From a checkpoint of a small mixture-of-experts model trained on Wikipedia.
Size: 12 layers, width 256, 27.3M parameters.
Experts: 16 experts in each of 6 layers, 192 tanh GELU neurons an expert, 2 picks a token, a softmax router.
Below are experts of layer 6 (counted from 0) of a mixture-of-experts language model. Rows are named router (the router's row for the expert), up (a neuron's input weights, with its number), down (a neuron's output weights, with its number) and show model dimensions 0-255. Each number is 500 + 40 x the weight over its row's rms, rounded and kept within 0 to 999. Numbers have three digits each.
Before each expert's rows: "raises" lists some tokens whose logits its average output raises strongly, later layers aside; "gets" lists some tokens that make up at least twice as much of what it gets as of all text. This comes from a sample of Wikipedia text that the model never trained on. Tokens count by the router's weight.

# expert 13
raises: ".", "-", ",", " (", " and", " in"
gets: "S", " A", "N", " P", "A", " S"
router:529515445486493570466512494497515497466445482515513542477589550482466568514502548438500534459450485558569473566529493436589514533517489521465587492472470577559494491500537503494424524513414526473392478553457441513500458508502493564469542525550512464527477427545521526502509476436529530572523464499470515517458515441468491550469522493524449561491521503546518474469478475473425475506517465487560459472433496440476429478528408456412487479495416534445558513480505533520510503554436454499493603531479569512455525461465496559495503505469481524521521473462522503504434535492525480422463471452548550500534479551511450565470535503432491508445489432531542503496550457490476505548518477476439489494512428538488544446527563527486434517473454464519591456553461541529546487492527512
up33:487571491544449561558553611493524525471480451569512496518554507465505524542485523519469460527532418485575433422512478436507488509477514516527530523526456534413479484518558479415413488506490482607524520501555492489491524507523487539573480557495438473508561485529496488494461472520530502472521519593479471444449427461553489508492427547495483472516524486456494489521512549421519512434473519543444426469457491499535571483565529457476428515436492462452531557474545528499528492448510461525532540480511558537487553568493493544518500483453509499451485518499471537499521531491457505537542492519494434440541525495521571491466448459536529394465515485507472525525512562451565532392529560488521430421420446521488456523476500544513476500465450498519480554472439540461486536493504493
down33:470524521494483496585431435504451530437569593600484487451458537497514488574510513520535487551478462463486524554532526428509551469518512533501481446474509555574482464529459534448549527414508469474446587448535492501567483506475542450516516441547502481538534480416468427498480511484515413483499546556520479515472496477444513554514573510527513541499463485506422468517438547510478554496531492501499518475473514482478527556444527506503489516609565519450552454478451469492536537479499547495507494556417485446460494544562483518485537468469445410499467517474542455437503395446427467524516507499451457445525479532515490523440488514483431445466488491491510528489480482534479492449527461467515539454392514484546461530499544516478447492522512530486599558431489540472496491493546492
up34:513557475533494477478541572510496519512520511440436542533536471537550446451454489592540433459495520524583480578534524472480507501529501539530511506506527483539482531523502566554433537555506491404399476510537502538493538475413519518447461485509529501541504515549559533540526459440441472482520520482520537427452509481549462489478454507504497526505503456470497511584496457475464475486530486482563500445523500477589507553515506451441503574466499509454519575571474538544542493411462480508563537456445444504502543569481500490525522602517538498488462536528474441400443507560474475463373511536487593518515389521486485518504484447499478519479475479506520502475463517469473529514503496450548522511429488577484542442480448538470440480497549447538496529479555488519487507467456497
down34:480522534577474501493480505467506480483380559561534506531537557570492589488491509511468504481511442581562438515557524512549446465510467439468554489483497442527562525518532564494491559491515480535513461493476481518539465639484474524470495456513468459453545466455430537535543540521500513526475456529465465475492527513509516467524473509485559443452505468560607578467432467520474469493560542541478532463431437449484473490479438492524475529480422530535545535496501496506430478497506554483495472465475467496449499494485432479471515459504432535525515475521565507478527573504547463569560436458533571520499426468505524506546519520545467435469552540485460433419523453559463435520527542515455484506525513484509524517441463566510495487528483546489467424590444509540515472519503523
up35:470627423464505538519426476473506467551442554536537511454496444472479475516447507493478511492446519469565489494555527465546540535489487540470468514546474398588535495496547533522439538424523483468584483509470483470554490484509486442532458474540505483519424545517508469539481592467595541467538503567508505512520536438464499497568530481500477579515446478521463540460521492537525530479500524490480511540380584494498475528524520426506548485496488582544466519507502495533535484546499515522468533418492485487505529457453522483552496566533499489546510447487415543512514511486557494519505482483432479504487526470499526477500550477502475524489492447525394514494491423482476550481470466442482556522512535436392528522546518512543490541481510473474520408561511616496526496497424512
down35:570385491501564525509451442525503511546594502449488481482515493565566503498570507476531560521514491550468466447503509489578539537474512477509497498535446496505511486559494499549517520470494493514537537508511536554518481423532498539470487496577507532477441477490474510476525525528543505534482500540508442461454496486579490490464459528485455564462414567485538569467524446524554503575434472503549492485540499452481498521514495495595561513559492520549552501462475559488476473460512476528476507454444508481473509492479440573467470505484448527472554491450576395500502487541486448409529440550565512528533528519475554482539443522462553472411510530520473565461502483512602455574456499503537430464447493504450453453480521478502484474556532424496471461441433441539518555520502433
up36:523477572523551474576523602444481502507458460522551558463558507504505544516473492518499538450448507511501464496581510518538510530495537529497483559533525446502525493473570482460466471493565507468529501510490435482464484511563434504532470481530436523411462504495547512510535524518509444478471467548467477503467478508561492567523445486492427549502519492451520480477527488519506549453521493384507573514475483483477536479551496532412577566468541505538546506465539524468547468535571445479444568539438526501535532481480486505440518475435526468501524596426549457414468431511617455543440460517483466442490555489472495489565444479547486543489555469547464527477436491475456573461458559455534458449487527488484535469480490518478481442542557462528538575499448464541534526493518483
down36:468518534462500485413534427512499457526488504475462479484505510464486485485513427448423513588488484485501470512561516378545518582414548533509521540503445462507467518410476460462515596488500499488531521480572525527455531469539499489503543496473596469522453456505533548473492559474460492506531499450495523506513610453488455385482515442524540535493496506509508509468511533489430492509467437512523542491501442508486523536504439541553547550486477452474549497476521459473481586479435479498462491442535458537450558519516533544513530515463524455494549487529539451412567519497467566443468493447474507562449520531484539489484411479471519566494424501473503476544460493529469513444473491587520459515483460560458507497462479425504575531513486464543484559564538426450469498537519489
up37:553551513505525485469497549447497497411469509535521504533507533485529496521556420560419552545487503493572452485511460595509505512526515486523554562460496583511512531551577463454426449543451527540492503455466479479519457509534504418510574515514463495431490465497536539544495580487552517505563491534481530509524523506503484498468498531501493512486494468551524460569514563493506486469515494528519523476487486492555468459566517468474472504457528484543527520442507548503486506486517477513561458474521501573510462447499508539478441456414503407504546503443477520523453542420485466563430428495573534513484572478456362515483498535448481560457445412528504536440530476509486477436484454502546423469508452607491504569507489490517463466460478491425465492476514521441543486524468589
down37:518522533530482521542547476490440533440544513500461497476535492450503533383542467475561529503551508514543494474558555490522545478501452513544510583459409497535509482464518560473509431499506474539569605483518575503525492529401509503568376452422571508502552516494484535458399477548505504469480495513459508509515573509537558526492515526501476398512491504455552556504433555496461488498487564503503495551493513508516456482488480440538562464470558526521495488524431466534501506499538468556509561480468487479526493619501553505577482426479539436442530510494497487452492429499464499450495601592476519509494493560455494477488509490515485453536503574518498488517530492498557470415533500488482473474512584486528425508494514525499470542484499483533456532483458545529513576478507487
up38:505490458510501508454553526527476485548527556534501479508487487517505448477456453460543482508566535460397540561530480416470480447508529576502468438520525581509604462461500463504606475516494512483500559537547473444464530473543485475501503464558534492561475514570471491530504456480516588521521534514473502578502506428466541518516489459560506520455532487489525467545504508453435529489453443523489486497516487444430522490550545477493505439540423542460477514461482488532501546598496519436542480530524445417544528410463478460509550486480476455527494507532514512504444463497557475472491496549560456513469426532470462482541613549607505544479511510560507531539530510537488483476483492453520516478453512542478468492534525472466455557564501557457488557486498468469441492501367440
down38:531512500491552591535511542518464556492472489533577524489459513502548518436460523412474522470507579523523526559475491483499474439459515491509447446604457449494468520517543478475520552485517482457508508511498547558449482469544478471475578506502553539488477513493470437432498487547472495431508494506497494473444466499521441416383479493525478552519434561485448547497515573540496517516459458540502521519510575510534515526509481533521451506493550413506483438509500443536502506441449504537561559519446512537522503525493515525492502487511533494500499402476411534457518496520539554550478590446548494611497526487496506509460462500427517516554508536443488493474510490487528503478465527415514492545475444499541418525425527393511471504473481461436422539471462501584404496504461503
up39:518458491564571529548550487519503563510502475530440496507403444528586560567521536487493568475562514447447454508469496440534473546525496523484535516478473506449454435606478504490493509549473509483529483449490493497465512507488483472493433400485598445504395519472507453420465529493516510556523451466510510492494472486449513533473518534491498494507515449458478491567472534496466532493507490463428542476547530513530528523506551486542499551566516424424509567568509435480513530499509482438421504489530516476510540552479448480536501519411524536441510470464491469511527544467486539540509490511526474535484544528477447469536532460498489483579488491482541489523538498495534533415437435563468485477546482568510510544524458607432466525540519461466518527504414474403534436447432501
down39:495501483542491540438469558487499447525517513503474513530536513504443513454513452492460467468464494494501581540491508473523535499545516476459467574447445530503480430476508487569430494553523513470470519451479405496482471490473450550529510489551539498519479476415547427493489569548487434484488494496531482508510568463462455451525503552576455436544501551452560511502510559560443550500514414567509473510554534469473512548546460431506515459450463518478458469453529462501541492457455564464470464490504577434498464555499515566468519490525521492448482569501528468601472507514527476525524559574499494527516440497457533546551536535519476512490426506490518578555508532421513468392462490483539523436493416522493482456483509504509473512613530476462561465498534431498449420522509573
up40:470485523511526488500483506480457457521540467497447450494525465517516485487476536528494478503463541462553465513437431411539496442475516497511521491527497477471475501515543554578461528430608484469498508503443528576512535494551475554466553548448537550514432549438522493526480477509550495512512539468505542491499495459487557462553530547466470521496543419490554450434496511467525471523487458495523505517488490498441495473453464509452511461485497549445412541430581466449485545523556542504514490488533608548560539529515449561482463479524470517557451498484484543507479533519574440526430499477537479492475596443413518514510505515531447581495430512526536530569564438569444495450489454462506478512428468548519460459489526514534447530387469412485528474602499520527539475499466476
down40:494524580454493492435489492471528570465533494431510510531460531449459430485449482485451500464530422486556483475525539563493491549496517514535583502532495474549445415549589512467513549473499433490451549534431477498522527564483448577520478522504552524541497520452504573411536465467544499495450485568465530477492485505455498477535482487519460475507481450464551466585522499541481490552474502556431542461454579453543499508495555537528470464477505456511545505491494482466561547536472454425553475489472504571529503535566400467535480505466415530489506460435523455540515542484463461501537485538576466489544502515464496516462572495513511502499562479493542504545531510528419418444537514537539431517447486498495443479519511549520494508522484484513445485532518476558398585554553535
up41:561476495467441491442584558498551469531467430528559502528513541475399481460514477564513611516499490482569451502442460561536472464524498463501564477463476545522459570500499521499458478570471507521547430581441506469481507487498490529496574520524543470488490554508550447495482534501512475501465521534503494516534481533488479594554384433558509527481497533592506489500480489507515546474531559493450537545457512444532510467560445463497470458470481497533468497477538509466604483508514483437424463509471525443512504444433490608523499544478487482527504526475457532518559540510463478445462498477497463467596546478482520505498476529481590538495489536541497456489506473499550450472479485500468518505475485564481470554504533441451436512443520521505589492461573571521465486567481427
down41:505480470506509499430521545549490508446440459492503410506483531537489523562441538422489440538468515555501450417544550506491484483442520492502517509541467468515479508495496519441551516556419486479526533539461550547429490552457488528493524434451524464486474537479507488503471525515440490544503492515467483518461524509484558554534353449531534507489476563444486489561602496493555491440448463521590468554529488523520461459577525436521509459500494543460461581514483515536542534474479535486497454473449464482523468529508536510496489461534439496449493539472500470563386488477476479519486490453401510534511567492457519455437481474553475458465510529447529496529422496522479539445519584512553483488586582500570498563485502529468477478534429522550541458459480508449539446477497534
up42:554492480424442505454549467548514535558518415537543437499543553450457486470507478524493500505499507548540490523524498453516506499465473491464515524514446513525484569519442579436507563446445508477553524540553469452469474456519541481576521422501465456466509552530431486461512469473524496519505527486462426510522453518513479499505579549612438613527607476490481516431458507487538510546480564447592460543493561547539493495458468537510537527527457519475505487549426487509429500484528483537523490473496482575495546514495471444469505523495511455546522542457504569473435529581502457488454484488570477476449478533516507570451565579466476451435515505504523515531452582503511476536473487468487489488513492508497610509545551505537484484437566475406529501526499490487548522519464505
down42:543511535519483520510506534439474423501611533482479531479495429496474567476602612497486481527500495511575486549486582509461475471436486545518483500412514506477497428443486521525545445531535487482511493459528428500525467496522540541471455531469514501558523472527460512463449465494489460491535461473505457487432461462545508523555475497521522417469436442572488479566475539496472491512479520562524530557540488389494495482528542406421454578442584535461570515513551471452502525552450442546394492457476494465453494507520452531477519523491520448509484496515520464515552455499455505504510493492512541527538485431565470551509491483531443552517567504558438455508510467521541554537512520532529452487495569567417508495489516580515507466464531522474468461492472471548450486550485490
up43:383488484474538435473504512447490494498557532523514396542549518453566425573419513488449512570493478528458453504574518460570464492476499438532473519541484525531516511537457487465492503500448506477457536459475453565481537495500509479511497502473503497472473493420520489553497494466504425580463484480475453481507503477506482562504487475558436523513478496594561483552448533448481476564536507467558518540453530497474507405396554438507494416486529532518447564478444533565546477494472489473481518489517487524549551495462483475446536452520466549522565428535510437448520510521512554450399494496475443515492495483507548542566508521458506457437504437493487503518546507492521478467462460430445526497491496545486530503514539436515459500496465544545487538560431564427516422477519556
down43:558514526541559534486457483482455442467556470533518471476461581470471536473445472501528472499427460534519471504516551503533523533553612442485493483515493477535550584513512488537568501474504491541484421467475480513527462463552566466575483495539509488502510548443532518508513572536410506529575516528548503483501534421491447509492470489465547493476570476564521556500458506512532475514451515499506426509501520506518438514534572505491508469514514473522449372477485496540481523484391562423502528487500506434503533500543507507505482532489507557493508499512470545431500536539495477517530481504495581426488432530460520445434519454552535474520451474495460539545518523514447378540560412559583434525510463551445493463501524522459472442432509477540497558466504519484453549534492446
up44:520500449503455477462523449461489487462480506511539497466526494479596514466467469487472522490572485484487489538578538396400489511524509480502550515522524493544510499523481441511565454510415500531575463480522552502514444505515491480456491503567568545498384495484520488568479473598566480524469470445536489569475437545523479593455511444505436505491527533541508557495494485548493527482473490532431590486450486508518456508525493517437463447507481500501466535498448477453536538497481540459561489479592541481443526540437544530522536494501504447501503498494543505511515547443581479446436528478491534454515521407611468480470461512481460512492500454506576518485484526515499420517456407462527550519535525588517543524481538534513535508481519464549546454529401536478520536457493545
down44:515537535559511522536512481457521554492519549489489519514502575542482498519474444521486452474460493531528517500559473544486517461489516527522518524442515541515516516555497413552443475539454433567519498395483541516525526539527519511492431575459391520527474475483498575463500494492522536525444554499482451510532493543607544527533490481500514528436464439546496511524472497506551525464510533515501466528519536451598497436517512464530522458448519463511533402500528500509487558531503482516498487507429431585432472506502489541411499500551469444461541470572508525511504486487520494527398510517511473467503561443495516572395500492434429512483502444500451443585582504495535507560471466549457573442500503536464500497499574470527467464499480516504518500556490421497454534384519514
up45:511500502480423397499503430491525505530533433476515466510547485569479492490483518428531494433500482490523456432459491492562515536486490491509558497505532436480482408528565520499526429440490482474536527516493527482457541555639405487503541505552416519487546521497534498495489542558555558496433456561490524556470552485476453429435549588492417550560466422488533548432560492489458498512488489528469550464513478491459504473501514428458577484513498503503511504549514457489483548531533451528526520478517499531529440544536566521475509500491555453454485528480498489512513475486494513402504535549553512455494482563462481521473522536503468423479496428590524449510492467539452492502561471538475432475562496514474517460516496462511469502473470492499514456593434478588478542444472516
down45:563483502538418467454446447476545533610523527511406501539552489491519531497518502467551508507519479441493481458508508486510487494540511518484532564513505459427491456467437503517476457470546525554558499479496489492521568551516483498530543475436553526425477455477471483496543486519537452489514471466538477474428547540522433518456549533460529449449517435429521480480519506529522523491458502522441506462459583491430551530473515510521440496537519568512491452584471475517590558590441510502515538523554465519505487474503468455446464535442483446525498536471487460499473467457459520460495470495453410570569501400566551514472512549505494504527559451531433540491578517442497450450581486414501558494421529550508526488452447505572483522495569527518493493584489491525516487489523531
up46:483479513504501533466517528559506525532577505577405561515536491482467513519515427503506480569562516527456489502500453454412377502418492497582506526456549568471458509527557465519471550578573524482477510436513531527498532505503541483425560548475519447467517407500518524468496555506524483531469509525442504493512464431509547470447534555551502574472560473495499527538435539507512505532434573470400463605519459434542521554555539491443517485405479491505508556526534497495490533538495449454550402501554544474514450411530460533437492527537503519467425525471465530485489506530525491530475514505477526450507506518511483517546569537574511496532463450473501497489516530469492590541463496521478452506530463495493466493478525531542466513459478487418492506488486491466472482460509564
down46:468529545480535512502523506563500504486469486511516530488478443457560545492420454467548429551494538556459544502545509466531476518457488484457557568581497566492530501506482534466467485555443536518456485466563523447476536447475446445495513465521523507537496512512520492516472532527476517574523463503461521530512448499367484438471505571488504382452469474487519478543537444499524589472552470486472528493504557570504503396456428480545494518532529447442545457539436457487520526522465439485480566545502481510547545571513533488575513449547464438518515520569539503545454508477497522519459485473540483580497538490459590488536504483455545435534584483433422531503518529460481468472506461429523486528494536505524478485559471559471496515458516482532571595471547546445526502476497490
up47:448537479551486465434497480520546526555533456543493475563441464477469463462444618523478475557565476519526489539559468499509468486493488487514523554448511442513487515528549454465466531505448541465566484458508445527459561523502487519489505503560426582537471513530505473428504411502500500507458504467519522453485566492522593520505465496599506508495526495473405510485537549478384489492436501455503540506452484484553497501562467491532512431436519519508531454438565552472464515470439467527485547525484520457502469537525435567580545405510533510540478495538461492457512535490431527486500451500449419541530456525536488449517480443509449462437559497503484498519435470454473578532498432477591557527551518480520471508513534541545470455545462518476479535489525453534535444539536488
down47:508519426527465480407419560486623495557554408521455555479437509511495547483516538505427566496515472485515478512553545512499581553561512486509509497476510470500573449511500478459455547549511517490468506531541445499459488479558530551512472550485453564515463439514418543532512483514475500426557471483549511554487543459530511446502625551516492455487499553473537528527445559431466479447543465576464443511434506457455487482563464516530505497461500529476529552490476522504447473580507420506412506442485470477494523523518503523443553512523534468505463466520504521501471480466462522504516463491504462529518513487467507563474503519515517479492463473520522499572415477431467500504543481472448512529585461503483449368517512546502476455485471444486524539493468468526570473517576475
up48:503512485460471432500452561499571473526446499494586410426497476476573465514496531429530499559555494554522476492465541491545557556492459471548594475476465503537500424477551506441525437486509477509485499499577502499530437523518508530499507475409546540529461549551476450414397569487504500534452436463414523482559462515511533491490483435521491442495515474491474498562476514427558494520513544433505505549527513479538538484517489517554505491477497427454506543535543493577555505537439481462464494521487525507520555503474568523528474512506620477476464493477525533516456509457498553515487418483560523490507502556477436495483534448509457508472515456539518555554480528535424478504510468505484507521563434504545502523495483477518479516551467459370483478540527436472481470486512599
down48:532462510434484505484535540520486468433479512492451504490437499511473446459498439419530554518543456461501570539450515478509525422524557491578491454443517454514481467488533408585484512486499523547524513482513509403512492573465474427504517527546546464528446478517469487482418462449439446476551519507528518554500507516522511496506552472437489481526486502519514548459513526548514474447543468536447493485541549450461525485392542475482554468503582515481448511532538518492546456454457521488489533451501511458566459465538554530466498554485538499471426484541479460491410390454494514516502487587454510442520485480505532456567516497485474491517534458449466619486502511482533487487559460466502491495496575471627424480478538480510483479455524553451555564439489474499451486520453493
up49:491485419522485500521455566504505511524507468479509519557502483479539495581434451525509430472550475488566428519506441452510504460519539543453596453570571463541456588456549473564571555541500493424497503467450539540492517502501528528533457540502467434503456498480482436510462533472558533484489447527480509450485603527456499484536435468444454553499515538544469562503513508469462412529531541524512473445488499558538518454498559537516517510458523527493461572468551526510538475549462450420485548507501481469497475515454493486509487489489551551461449477456507481522476508534468486426501489439532541558529505484538462471533464428463495522474470514526554461521467546465460568525468574589455557488544457458554456482530415469520435509470540450483565508509524452594463469522448457
down49:484569530585479509449441533478493545526579542487511569509525535428483555492521422498457511508479484517380477545539504514505526552444497510529509453454508530520548531450506536471468448458501472560526541568507496531468509461502444496458554400466529438454491518445575538485514539527497485541478445512524533550436525517482547528430468473534519528484474430494560527459561503585478550440466540510526549550447507519613482551457475474499466500457500443501542523523444431512510518549515446451481503503494513528461515472454433452547451559555534521515528439523469522496521555509476565539419535459515516435534513459502488545409499512496466479526594548539475536492486433546604470523503515466461485502547561496507513489508471490515560507527463498451511491474451518542538518483573552
up50:519492510503495577509515527491469466486482561483470412531547518416503481544424569513503543515517510486482555446517532502477524563479483549459501491441588527484530416538461499471547548566521505475513449492515537498516543520486551492414455473486503480499531477584524426436553476505515475499537555498456454469515466459480550560553535503556512457471480519525497499589583447460499550483459457398437536572527499548463516471452500475512434500540501551554477413545553511513488504460561472521487480517509452514562444536420506477501531497446531513489485452478490473522536487470465500500519462495485583482526495581552531507470447479500402467499495500478532455566499510466527480527520496572469509471524447540445492431511469488512417513524434584461583528465513494443420468454421480
down50:545474507469506503495572455459429473513510564495490500469560545494494573519432436576515473553496532453443541517523557466473535456492535602472479487459517469467502499560490477453464455539458542473547499493509522580471559409474434549473479595570521496470521429505492563555533482462427481512536461548526506539598513507480485566518569417443549515457457475525449478467491510492481528533482417491539555522482514540466523458514504492495497526519486526517510531441484501506477439475512481506480543546452467483482524506539552551512524429509547428530522414484538488517539413467481524470553462509470506484539447510481489546526578489583431608487445528540529431528458459480528453526505448527480411548470463518469463484500479542507523494436465514481448493532513485535543520451478440
up51:511497468478518451505541486500509461434509480493456495547532520559501498481522503509404538475486476521513508478431491491510557462466447516528469534477520566576548504476511489605510553488441437455479431510494410520466430486500536483503507592505577479475566512474532494531507526549463481610530476440558527479421523490541498478552488530527499491548414463467438507502474547486474590500462475487518511517514556521502594449523477510477435534538514547510509498547529572438508498464487565524464466531495511507559439433452532434480497536453469532439490513511478463555464525524517447483527436501491552522479481495550475551465488595543461473557552456483505471512505431546462537422506554545483534488450450464456416534589523462508489482488472511533473600489531477484491397525457498
down51:474528556527507503493507503461480413506507445488493518522499460459442532484472473523486497469474518548520537590477423458539509539479565527569498583521489469490463534553489509518484508504509452473455482544512428475465455494508456503536524470538501500518496475520515478524569486498438415515563545504458473478554540472481527503454541504583570563493566506547482541536484537443492496510483463439475451563475497387481464495537490474471492471488434514456512415449461509569539455459503512467497486500542482549568492573506466491530478480533477508487512521463453563512522474496510469514502536485482493508427536548401539574541594436427496602576438454499486548469449590482495536492442491542507515482539470497539559527556458484434492580473567490506512585510594539494534518507438554
up52:599488491491478585434505475481491481482609476492581483442495428546466443455467479546516545514523551470454459429517471468520488490467566538540536524576573485495506509509388490476535520507426461476517417481536540539526523454491560463599511493493465471596504496490545506522523429490595477551478508472494506542496459480513530551516401513520555519479458510514492454534431449546514512577453499517447532516490553481510440525518494568447494524505563502488542537490487467483479520508537522487460539479464522539453495509485519474533447501555476490569466522472456522536485421479485524472517532461485545472516567428528463516436529429514515435530532428437483507476500543508478491497460459548512545539457470521439527520552554442439481447459436399485484480529527526472514509467501553
down52:535533504497542487497504475467489566523492579547488536469540422568498457507513545522402486443500516395441530510483524521447476567545549541549548470483480526430497442516501547493520469539470492507503488526495499522407557487438523498555462460453468600505546458504530554503540488499487556508433588516503533464554449476440522432435538476500481440524526507491549477480493491526473524490548518450524486547480506483511619472491520525469523594486565563444497506523522431449447502556536549502495485518504451573527515547489521545383537474444485517460544491549468525476479483504475500571552497462483476462480465544509551469515527529466512484500548468488558494523512478555525504420475480469511485467482401487486418461498512508455529488518464508568451499541564520488440434538521401
up53:513506442512457568492477510481542460495505460461497524577496578469424482552549428454533541491464481514480451507499474522545507488439518469421406506502475496568533492499424566539506576541494510533475455535481469503491443467427498435460549576509460513484528473467438492516454514529493565510465417500533519477522441432452511519488516540475530498446577558475451539444498491437491525493468530494495526496415519464451538500478540501456482447597472572476597472540465521509490503445510520448476536493549445464492497510457520521501441459529511555476506479548533547546552491560442524476517503524463440583590561541505509439530572496586495462501555571446529602479536456481517445512515476536470530494457544485446482517561481503511489493530509470554524536527437495539480522471503558
down53:541507433584462506464554474459489462510527490464468472514502543556513502476490450494523445507592535503513486554540435470493412442524557491445514537516533474537564540511486464563490468454533458557476513472550507571550505506501519521550482462560554456451474559498556560512465509424468497561498525522490565581509496544465553572482529547487548471462561563465421497487476450497469473516529487527495556512518575503524526553595517451393535477492517520450507545468539429447555518550523545505544507467541524434470494515558534480473530533441468523499458484450537482530462505561567451518476427535461517529460456520478486603555502502514508473497521459490518487483397472487503497493561490440563472501492573466465511577514541554562468504493529523454573451562525497503506471522493469
up54:528501516502521539509553471467548567498537397526492491509531538416461479522557610501502515460481498539516507451463469535522533469517450538430468424425504498477474555504478493480501554595506567502477469467492524470511499511506487501525522471517494465523515470454577507523489520489477509396474550491506556458490483514519504506534536506547459491557540487562456466378476513573491479565452531475495536521491495519457502509474505527501461490460489476511475530514445455439436499518517474486440510551545535500570534460383411599429447553496427471548532530518539433532421470534595468500464483486581502571504525487519484484411518486445454504523510490448498568425508464450488497464508493447557423560486401501478526483490490492499516497527462507463568522551497489488541498493540492
down54:565486519497473450507529546474525519543482521557558444446428496483524428515533469529507482574493468482450514548447561472508549422463518523451421472502500442461561493510524499438438550439516504486472467475529456553506469501479452514512551489543451557526539542514502489574485445528527525511463522429465497450496505489508528430514438465488469508489532498583527468477503436400472517539503532467569440528463561492497500486506528585493516481531497462506471545416581536490579472443503487458474510472506554505495496468491540472463552492506491493485506449513530427510476497536473562517594441453467491524396505483509496464539472482492543458465472424527557513483546468543438525410439449524385499513463487450506437489506543557553455478505442486546470507549476442393483510512478501
up55:455530446487549453508453485512505505449476459504484514582505452497540532504519494526473524451502558511506450509538543452545485508416450516519480472472516464528491484433424533507583503499480518401459505500488542408528487482501512517513483473494471475445458527540509517476438490515496576517449478522526509548520524511466536527499470502497491525564543492482474466489457487482472490457407430514376446490496526509490450497569498481436479491522448441498473566421487444440542484496474574472523507453504543520524529416545520526488540550406500521564475500513503510471492462436459497380434439497561497474494525539604491522557530527495539426455493536474487488462496489413517516505496569548538468547537574530492503528614514618518525518485565539486530511491465463468456521554529460
down55:472528450478478552548502480524481512511458476593572522474509464519536563502485533524466506500503468458565540461495456521531438527574405466481472515513449522493475483517487488551440529509447440495503513539513469612491480525474510508465534525472452616487567497421587559511508541462566549461476521518486466567526511630521517555557516591528459546501486506526536467527514513475505517544558500523492519463486442487502559555574539459468434436577503487511495493441545465553497535489504531492475468488465477512404466447517477499526447410525515446479503536553486519449508500514534447530495481474533494519506431538538448507465501537490486517448482466536516420515517494586496467527543507485579523468485435520566529503478467534507480511506546482581459425479553510463392462481515518
up56:464437497522542530445491487519574473531462532545514499479469487483499493479450413511465553491521516469515503585489425536510522551496551457498431474454486582460503533497520465434628546572489516491485453455490548488466482530528518550600478516564548536483497518612539570466429532575568481495486437521491508489502561488535497513520489415449532504553493527491498569583495499513438499491448422444500495581535519542529485401532479481502439470488426534522567582497512489431515521538471482532492577543499506539425489501502551506520546508471537517459532462470483484551494551504484474404503496484549480525511530512491463473532503506542574458496509476428498559478483486539473487449522529538519495538539494503443520548494512522520509544505530463491515503538475513578526526378538525
down56:582575534546476541488524526554519454604481556472553413550456439489520511500505483522516491382505462508506604497502490442529560488486473506518522528492455552449520518474459564486539499522564553544437411490474572477480507501520460548490484457509436487566540506493509517518505504483491494511458487517549448504457494513503508524579542508561427611477542521479454503507455517529553498420501468500570433565549494525441544516465516526523515428488546448537548466453510487511541450481489494507503510554500486514516427515439522446474445464500470489475536438445467471547502484496502429558482574467475501490454497494445532492492507484421482560523504553485503482469528558472454524509570434480507507400469445503489500532401413477518488497458487446507500529478512454471502420511444489
up57:547445568501490540456495586473467533461478528543516472519454520455508433481552539495541487489502497484590463481484528461533521477490511503624498505451502435548463539473490504515434496512497558539424511494454550477540523486511509455497511550460542482545517470551526452549472516459522497490488463474526491515421497460498560453456512559508465484482555522559544450443462485482567504476554468554469522503504529528537482487495516463477492479549483480501592495546470495524506537528528442454565470554574591473499532490535541500511446381504548541442457593475482532466524519461501508475485507497540490471425388458468542517468490480509583427505533532506445538516565445523521463499510485582491473405430512551564407483541529525518504505500491432493472476515439528522608501467500455
down57:529478451467491506522493505497461484558545540518504531399540488461518490538489530468490528570488499474521439492537454524569527512513419473513536500398528491551529426460578534451468485470508509545578457508584502455469499475506522529528530556472475529523500475475429402490474524501516570462490509483489563466498440478462512541443562517501471523570518440478559524453526576522515572462514475510489525497486465543478496488511495465508517496517480423536503497551433382483541535518522536474565518492472503514458528517538568375527506402499521493488564517511454542544496542562500457542524514504476511490482541488446545546491488536497520531528451412496473583485536480481395488485498445411592552465496496504562455503489473477421463577508536507506543549465466512559491490481533444
up58:484451511506480533485538533517558489558529489519500594527490440479538426536515513493525488481502524494477569529537489464516539507480512522544664420478514473461507466505521450494473535495466438508510516535557504454456530539504451552533578503500455534443545489514546464551535518463480537541525490446470441503482481511433540436515455528531583447491579523552435590463462497425527505495468477503520509439468535494517443503502469465519449500529502497526480499528526405511462478486478550565629490492470433504477513518468516456534530436433498566439525531547469502551459468550512419463467498471535534532481541442511460517481403549526524499480540448550475524468463440561515525514449468532516503478503540428482451490538519495506485594472516472387520509522506483513495538557561510
down58:491516558522517466535473476474522525404574554433467499432506593473491533493547458515513469489413516532468515499469561530501594510520447465490532501551485440544474483482590525492525569527515594547462519449435560530510563460518489510472498489482492531474500496460506534477505542494473417476490557510426511502429462472491469569404555486452500476510558524540501417432505500550541540518507496522523566443477510518503547488506487488525447548502533459568491473509526497518429461520465467460526519560563471567485484492417422496478484433514542449487531528461506476542556494405492585476526407560509550490478524502495500525476450450483475530464495486483500552510511506472464475517484479450470495528553397516451488513500480447474511520444546511442436532480533499428566484560472427
up59:553497493546548509550487480583521510499530468446477455541412475475528504515498465531503530575516527548464476503488430539457481493465459519514463530477494523505485538517442537493627533460534462517506513500495492435490522540495548436494472546502475539498459556434468507436496530547459428520505502470572487429400521503525514512393445557485488552497469472486452483538495562453559521402501439497465457475481475548518527506500501456504503598541541475519491428513477506390557565472404535481504563524460509459542585481521481552433522470475508487573476517489513448537483478467503528509446547458471469460558562511471489468548471476485488544474471426483555463442449460462517513538533436525486499508447547502509633500571503540500457527480489467544489516530498441510485505472489473
down59:475495564520514476543470457424491392439534501460429465515516535518433485508515489428512442487538523516547454426559504426541519506558500553535469521520522441528553413430429491488525575468480519467489472441474503511476474528508500495470502462498513441561525464474526447447518557455511479522438495465498544443470456517487518531525431613535537520468497506534506475420502533498545487417483535449519538519429492436548504552557463553478566516538525468500518537533570533455505487535561498467499529497467527508530501424544485484476456477464492494575489496520514511513509587509431556551578395550502455504496461550451497496514450547519544517504420558519505471476510460517549506528475498457490524488492479538471447499512494537456500586506502523431575462537451540482486491486546603